{
  "n_layer": 8,
  "d_model": 256,
  "d_shared_expert": 128,
  "balance_bias": false,
  "norm_place": "pre",
  "rope_fraction": 0.25,
  "init": "trunc",
  "init_std_qkv": 0.0365,
  "beta2": 0.99,
  "lr_head": 0.00791,
  "schedule": "wsd",
  "decay_fraction": 1.0,
  "decay_shape": "linear",
  "seq_len": 512,
  "train_tokens": 598300000
}
Below are experts of layer 2 (counted from 0) of a mixture-of-experts language model. Rows are named router (the router's row for the expert), up (a neuron's input weights, with its number) and show model dimensions 0-127. Each number is 50 + 12 x the weight over its row's rms, rounded and kept within 0 to 99.
After each expert's rows: a language model's description of what the expert responds to. This comes from a sample of Wikipedia text that the model never trained on.

# expert 17
router:56 43 51 62 56 33 25 58 64 48 59 71 57 50 69 51 38 64 33 39 49 63 33 49 37 46 62 46 47 45 65 53 44 56 30 57 38 43 56 83 69 43 38 58 59 47 52 46 31 55 51 39 57 59 46 45 46 61 48 45 62 48 68 57 30 61 57 37 56 70 49 51 49 45 47 27 69 30 31 52 66 63 48 41 52 56 61 48 59 48 52 47 35 40 82 60 49 27 53 63 56 37 28 41 36 46 50 35 49 43 39 26 33 64 41 65 63 65 49 42 51 51 37 30 37 41 59 60
up0:57 54 38 60 70 56 59 80 60 68 54 44 57 47 43 62 63 32 50 69 36 35 47 54 52 47 54 65 36 35 62 57 41 61 23 27 58 16 41 47 54 43 34 51 53 43 09 42 53 31 62 46 46 54 53 31 61 53 64 55 34 55 74 62 57 21 46 46 49 43 63 74 57 43 44 43 57 53 52 67 53 52 66 76 34 61 50 41 35 54 55 46 51 47 32 52 34 37 51 55 38 53 59 45 19 38 35 54 55 47 59 37 47 64 34 51 41 46 55 50 53 43 77 56 65 41 70 62
What it handles: Mid-word pieces of foreign player names and sports terms in competition tables, such as Š-ip-ovac, round-robin, Compet-itors, Br-igham.

# expert 15
router:55 60 52 76 46 58 68 34 51 52 47 61 60 80 59 62 70 56 59 30 68 57 52 36 46 51 32 54 39 40 52 44 40 50 34 46 38 54 61 57 52 66 30 60 48 69 49 46 16 65 36 51 65 48 52 70 69 78 37 55 47 58 68 34 76 51 56 47 51 61 61 67 42 46 67 53 31 49 41 56 64 35 29 61 59 41 76 34 59 60 56 52 66 68 45 36 45 48 48 58 64 57 54 51 38 60 69 44 47 32 44 46 67 73 68 44 50 42 47 40 72 56 34 34 59 55 39 60
up0:43 47 54 69 61 46 64 53 34 38 35 52 32 37 23 62 33 54 71 74 50 39 41 64 46 34 46 51 39 63 42 47 33 40 62 54 47 64 51 24 29 58 59 43 52 49 64 44 59 54 45 42 46 50 35 47 27 38 52 73 51 48 41 37 54 73 42 55 42 46 27 53 58 35 55 77 45 58 58 40 35 44 64 59 68 62 43 30 59 51 50 55 45 46 65 50 46 88 49 44 44 46 65 75 42 65 19 48 71 41 38 53 55 48 50 61 57 42 22 58 45 62 62 61 53 50 45 51
What it handles: Words in album and single articles and tracklists: released, written, sold, hit, label, Billboard, R&B, chart names, durations.

# expert 5
router:52 57 51 70 29 45 52 49 42 42 44 46 49 43 59 51 70 63 47 42 51 53 26 57 51 63 37 47 50 44 52 42 32 57 43 55 47 61 25 33 42 39 51 34 52 48 62 56 55 54 61 63 60 69 54 44 50 47 46 59 53 74 52 54 61 61 62 40 45 53 58 56 68 74 52 57 58 54 70 48 39 67 49 76 30 41 54 53 39 47 48 50 57 54 68 44 59 56 51 42 55 64 54 41 55 25 29 48 18 45 37 56 66 46 44 41 57 57 41 65 49 37 49 51 38 41 35 19
up0:52 57 67 46 46 41 56 44 55 34 55 62 56 55 43 52 33 49 47 51 75 48 61 45 43 13 56 50 58 44 49 51 24 42 45 50 50 37 44 57 27 57 35 79 53 54 46 62 54 61 54 59 50 46 17 64 78 42 56 62 51 66 36 61 50 49 70 56 37 47 46 47 41 37 45 72 50 51 75 46 54 39 54 48 60 46 69 60 52 45 57 45 54 44 44 46 51 30 51 28 37 40 45 45 39 41 49 24 74 47 57 25 56 69 30 53 65 65 83 34 48 41 63 34 52 60 49 52
What it handles: The word birth in biographical infobox fields such as Date of birth or Born, plus adverbs like then, soon, also, and closing quotes and parentheses.

# expert 33
router:28 47 25 67 58 50 68 69 50 60 41 46 36 40 64 52 62 50 53 63 59 41 46 74 55 51 74 54 45 43 46 76 59 50 55 21 61 52 82 53 57 73 57 54 48 55 42 38 46 56 64 39 56 39 54 71 41 26 32 51 49 62 52 46 39 46 44 44 53 32 43 47 67 68 78 54 60 29 36 30 61 53 60 50 58 48 47 55 51 48 63 58 55 48 54 48 42 55 53 51 62 58 55 54 73 65 43 73 43 63 44 42 45 70 56 29 32 62 33 45 40 44 51 56 30 50 64 51
up0:58 39 59 55 41 47 46 19 47 47 41 20 50 50 47 40 39 64 58 66 53 51 11 58 53 39 42 51 48 69 43 41 54 49 45 32 56 63 49 60 54 80 60 70 34 48 48 47 90 73 53 64 44 56 51 57 45 55 47 59 42 53 65 65 57 45 39 37 55 54 56 41 41 39 51 39 47 44 46 14 48 53 49 55 34 24 75 48 58 46 54 40 54 60 58 50 50 63 51 20 58 25 60 42 39 50 77 43 65 69 39 35 42 52 62 23 40 61 46 62 21 53 39 61 42 50 39 45
What it handles: Taxonomy infobox field labels like Class, Phylum, Order, plus words in species and anatomy descriptions such as wing, locus.

# expert 60
router:61 36 65 62 53 38 80 27 65 49 70 48 58 50 64 43 49 50 57 34 46 46 50 43 53 33 29 67 41 64 57 54 58 57 62 54 59 58 65 58 50 46 48 39 45 43 67 32 54 47 60 42 51 50 41 73 83 48 53 45 59 49 43 45 66 33 41 60 41 65 49 47 67 38 59 56 72 48 44 45 44 56 36 44 49 46 43 42 56 45 55 53 43 65 51 29 68 51 72 54 54 56 41 41 75 46 41 44 85 57 43 41 61 49 53 56 41 54 41 25 42 49 55 54 42 54 24 34
up0:31 53 23 22 43 56 43 60 57 61 41 36 45 56 52 37 32 52 36 52 43 57 62 54 64 59 61 47 50 27 51 35 57 69 53 41 53 78 50 53 66 44 52 40 50 30 48 60 40 53 53 39 42 59 55 40 35 55 51 41 68 40 48 71 34 50 38 62 76 65 34 96 32 27 30 67 73 38 39 31 53 42 55 35 57 54 44 53 47 47 45 30 54 47 54 74 67 70 39 67 37 44 50 50 43 61 30 46 33 56 44 41 67 49 52 53 56 48 53 53 48 63 61 39 70 57 66 32
What it handles: Nouns and modifiers in company and broadcasting text, such as air, feed, Group, financial, wine, global, after the, a or its.

# expert 38
router:73 75 50 34 70 58 50 53 55 49 61 45 37 50 57 52 44 41 18 30 47 58 45 37 64 32 55 52 56 40 41 55 40 60 43 44 56 45 43 39 52 62 63 50 45 42 59 56 45 44 51 73 54 34 52 54 65 65 42 72 60 61 70 60 45 34 60 36 43 34 47 41 39 54 45 40 31 41 41 34 41 56 38 46 52 50 69 59 44 49 56 49 24 42 54 53 55 54 76 54 65 45 82 43 41 56 56 61 52 32 47 40 33 34 54 55 18 60 52 22 61 52 47 51 58 53 34 49
up0:53 60 42 37 47 50 56 67 37 52 51 49 42 43 47 53 37 54 52 57 59 23 44 70 52 52 39 65 61 63 58 44 55 70 53 46 39 68 72 44 53 43 47 75 57 36 69 32 60 49 69 70 47 39 46 47 59 54 47 56 52 39 54 38 30 53 39 66 56 28 45 58 76 40 26 48 92 54 75 44 44 40 53 30 60 44 49 39 39 35 55 61 50 63 42 54 66 42 40 42 57 68 63 60 43 55 50 21 27 48 54 53 58 38 34 58 55 64 61 50 30 75 57 34 65 49 48 29
What it handles: Prepositions after legal verbs (charged with, charges of, guilty to), plus election-table cells and word pieces of foreign names.

# expert 49
router:62 51 60 64 44 57 51 34 51 58 46 53 73 47 59 46 39 55 36 19 46 53 56 47 41 21 34 46 65 44 46 48 50 63 68 59 39 59 34 26 64 54 61 54 54 52 49 48 45 27 70 41 54 71 52 45 31 77 72 47 62 71 50 43 38 48 60 56 52 55 54 54 60 44 44 63 53 50 66 44 59 51 53 49 52 51 69 57 57 27 42 38 31 53 68 39 43 49 40 41 66 60 38 42 64 61 62 52 68 51 78 42 48 60 37 36 32 51 43 49 62 56 63 62 63 68 24 55
up0:34 45 68 39 42 37 20 42 46 31 47 44 54 39 55 50 38 43 52 69 49 45 34 63 41 81 30 23 50 49 40 44 56 48 35 50 51 71 33 66 72 31 37 35 51 55 34 44 38 49 55 34 65 33 50 51 61 56 71 41 43 53 72 74 36 53 72 62 45 53 55 65 46 35 42 38 60 26 47 51 57 75 54 49 54 61 47 40 62 61 48 60 32 66 67 52 57 49 45 40 59 72 48 55 44 69 49 22 58 50 52 40 59 35 54 57 36 53 57 58 29 33 81 63 51 57 62 48
What it handles: The words term, part, was, it, that in career prose, like six-year term, took part, plus football squad and league tables.

# expert 31
router:32 43 47 66 37 58 85 58 47 62 70 50 35 53 37 45 56 80 26 47 54 39 54 40 68 41 49 48 60 55 28 50 42 55 56 46 61 42 77 45 46 60 70 62 48 49 55 40 34 71 32 28 57 29 60 61 26 30 42 60 34 65 42 61 42 61 38 44 47 53 50 64 36 56 51 44 58 20 34 29 44 64 49 70 66 42 63 64 54 41 69 57 55 36 34 38 59 70 57 53 66 40 62 55 67 62 68 55 53 58 56 32 55 63 62 54 59 48 40 38 71 48 36 28 52 64 68 60
up0:50 40 37 25 62 52 36 80 61 62 40 54 58 49 43 73 50 69 57 59 51 25 63 55 33 31 56 51 37 44 49 34 48 42 34 57 67 52 57 68 57 63 47 53 54 47 35 45 37 59 59 32 43 37 55 41 47 50 52 66 39 47 14 62 51 48 42 55 36 57 64 50 44 51 60 50 52 39 54 48 28 70 81 67 42 57 36 37 52 26 49 42 63 35 48 46 62 33 71 94 39 63 71 52 51 36 64 52 62 67 50 41 60 60 48 64 57 31 52 53 57 51 54 50 69 33 67 59
What it handles: Terms in chemical, gene and taxonomy infoboxes and science prose, such as ChEBI, NCBI, Molar mass, Phylum, JPL.

# expert 26
router:44 33 48 41 60 54 56 21 41 53 47 63 61 40 41 54 67 40 31 45 72 67 39 50 55 39 63 56 59 46 46 61 49 53 61 57 55 49 66 40 27 54 61 38 54 51 38 56 55 59 48 57 53 46 60 49 27 45 38 69 59 49 45 42 31 41 85 39 46 30 53 36 55 79 55 66 33 41 31 44 44 61 29 45 48 48 63 50 43 55 78 54 50 56 46 34 53 45 46 35 37 22 47 51 45 27 46 54 54 48 19 51 64 56 57 58 64 57 29 40 59 62 66 38 45 51 75 35
up0:59 33 51 33 72 36 56 55 36 49 43 52 26 27 57 49 45 43 51 51 47 55 41 57 37 33 51 32 54 53 31 60 45 44 66 48 32 50 79 34 78 56 54 48 40 15 56 66 43 50 44 82 44 65 33 60 38 65 64 45 54 57 71 35 62 68 58 32 49 54 72 56 36 40 45 33 48 56 47 26 50 58 33 17 33 42 49 37 60 39 57 47 37 46 58 49 60 48 37 44 43 63 63 51 45 58 51 48 59 63 52 59 51 53 42 62 59 41 64 67 46 32 44 60 59 46 57 43
What it handles: Word pieces in Roman, Italian and ecclesiastical contexts, such as Basilica, Prince-Bishopric, liturgical, Episcopal, bishop, Regio Latii.

# expert 3
router:53 45 44 48 53 62 63 55 53 59 61 67 60 60 65 42 64 63 38 44 43 53 60 75 62 68 62 56 51 40 36 43 56 41 56 42 39 33 36 53 50 38 64 56 46 52 44 42 59 40 57 44 61 39 39 55 65 50 33 45 51 69 45 75 46 47 49 59 63 35 37 83 33 42 47 45 50 49 51 40 62 60 43 58 49 47 32 62 52 45 71 53 54 37 61 47 36 64 50 70 61 45 34 44 59 66 58 75 51 32 42 45 93 34 45 43 53 54 54 55 69 45 35 58 48 48 36 35
up0:23 47 43 66 71 50 42 52 66 52 62 57 64 45 37 61 65 77 71 39 38 33 53 40 35 46 54 47 60 61 30 32 58 52 48 48 48 46 59 55 45 55 59 52 62 66 34 41 51 56 32 40 40 45 50 18 44 41 57 27 60 38 56 30 85 55 30 69 48 62 60 47 47 42 52 70 39 43 41 61 45 48 63 28 22 43 47 39 37 40 26 54 78 44 68 56 72 50 44 42 38 55 56 57 49 44 36 61 53 34 37 44 41 35 57 61 68 46 56 54 43 46 36 39 64 43 47 82
What it handles: Words in military ship, aircraft and engine specification text, especially single in armament lists like 6 × single 120 mm guns.

# expert 29
router:56 45 56 51 52 41 47 46 51 52 56 59 61 56 53 69 40 71 63 37 66 41 40 57 48 48 36 62 59 54 59 57 57 53 55 53 51 47 39 55 60 64 34 53 55 53 61 34 32 52 35 48 73 56 45 52 53 67 42 27 49 35 50 47 45 44 23 63 67 63 47 51 53 46 54 40 44 45 32 43 47 40 37 54 41 42 68 67 49 43 56 49 58 71 62 51 52 67 39 71 66 62 17 45 47 59 55 51 38 24 34 45 44 50 57 57 54 42 52 61 56 57 26 38 57 43 35 53
up0:35 75 43 53 50 54 55 38 49 47 39 52 22 50 68 46 53 49 45 63 46 58 60 59 59 59 57 46 71 32 56 66 58 37 51 44 44 60 46 35 62 47 64 64 44 43 72 54 54 51 37 30 31 65 39 25 39 38 33 53 64 36 41 64 29 25 59 62 38 62 55 79 39 40 42 55 59 47 62 38 60 45 38 64 50 51 42 64 44 35 39 67 62 45 55 75 56 70 31 63 44 64 37 48 39 89 60 46 36 59 35 51 52 37 48 47 51 30 50 61 28 61 45 51 43 47 53 60
What it handles: Content words in sports and radio-station articles, such as simulcast, classic hits, NHL trade, points, news, brand, broke.

# expert 7
router:48 54 75 34 46 39 45 51 58 41 46 59 73 60 67 50 41 55 49 50 51 78 55 41 48 38 67 63 53 50 27 49 57 56 58 42 32 67 48 51 50 44 56 58 51 57 51 68 49 53 57 55 53 42 61 61 36 44 40 45 39 36 62 67 41 67 47 42 79 22 51 46 52 61 50 63 63 55 39 64 49 75 29 56 53 53 36 53 39 59 67 56 23 44 62 52 54 45 72 45 51 25 50 46 67 35 39 79 37 56 63 52 50 63 57 39 43 58 32 72 48 53 45 64 45 61 55 43
up2:63 59 48 57 53 40 15 56 53 55 40 21 51 32 44 52 42 34 60 54 47 50 43 51 47 42 51 34 31 47 64 46 68 76 55 40 51 54 27 44 39 26 57 55 56 43 55 39 37 53 64 34 36 37 35 23 74 39 67 57 41 56 25 39 54 65 54 51 59 38 66 63 60 33 43 54 32 53 49 51 38 47 57 32 54 59 50 49 63 25 40 61 57 49 60 46 68 49 50 50 60 52 35 56 39 30 27 55 43 36 62 52 47 61 47 50 46 62 61 49 30 84 57 50 63 62 39 44
What it handles: Mostly See just after == in See also section headings; also pieces of Japanese names and places, like Hiro, Shin, Tokyo.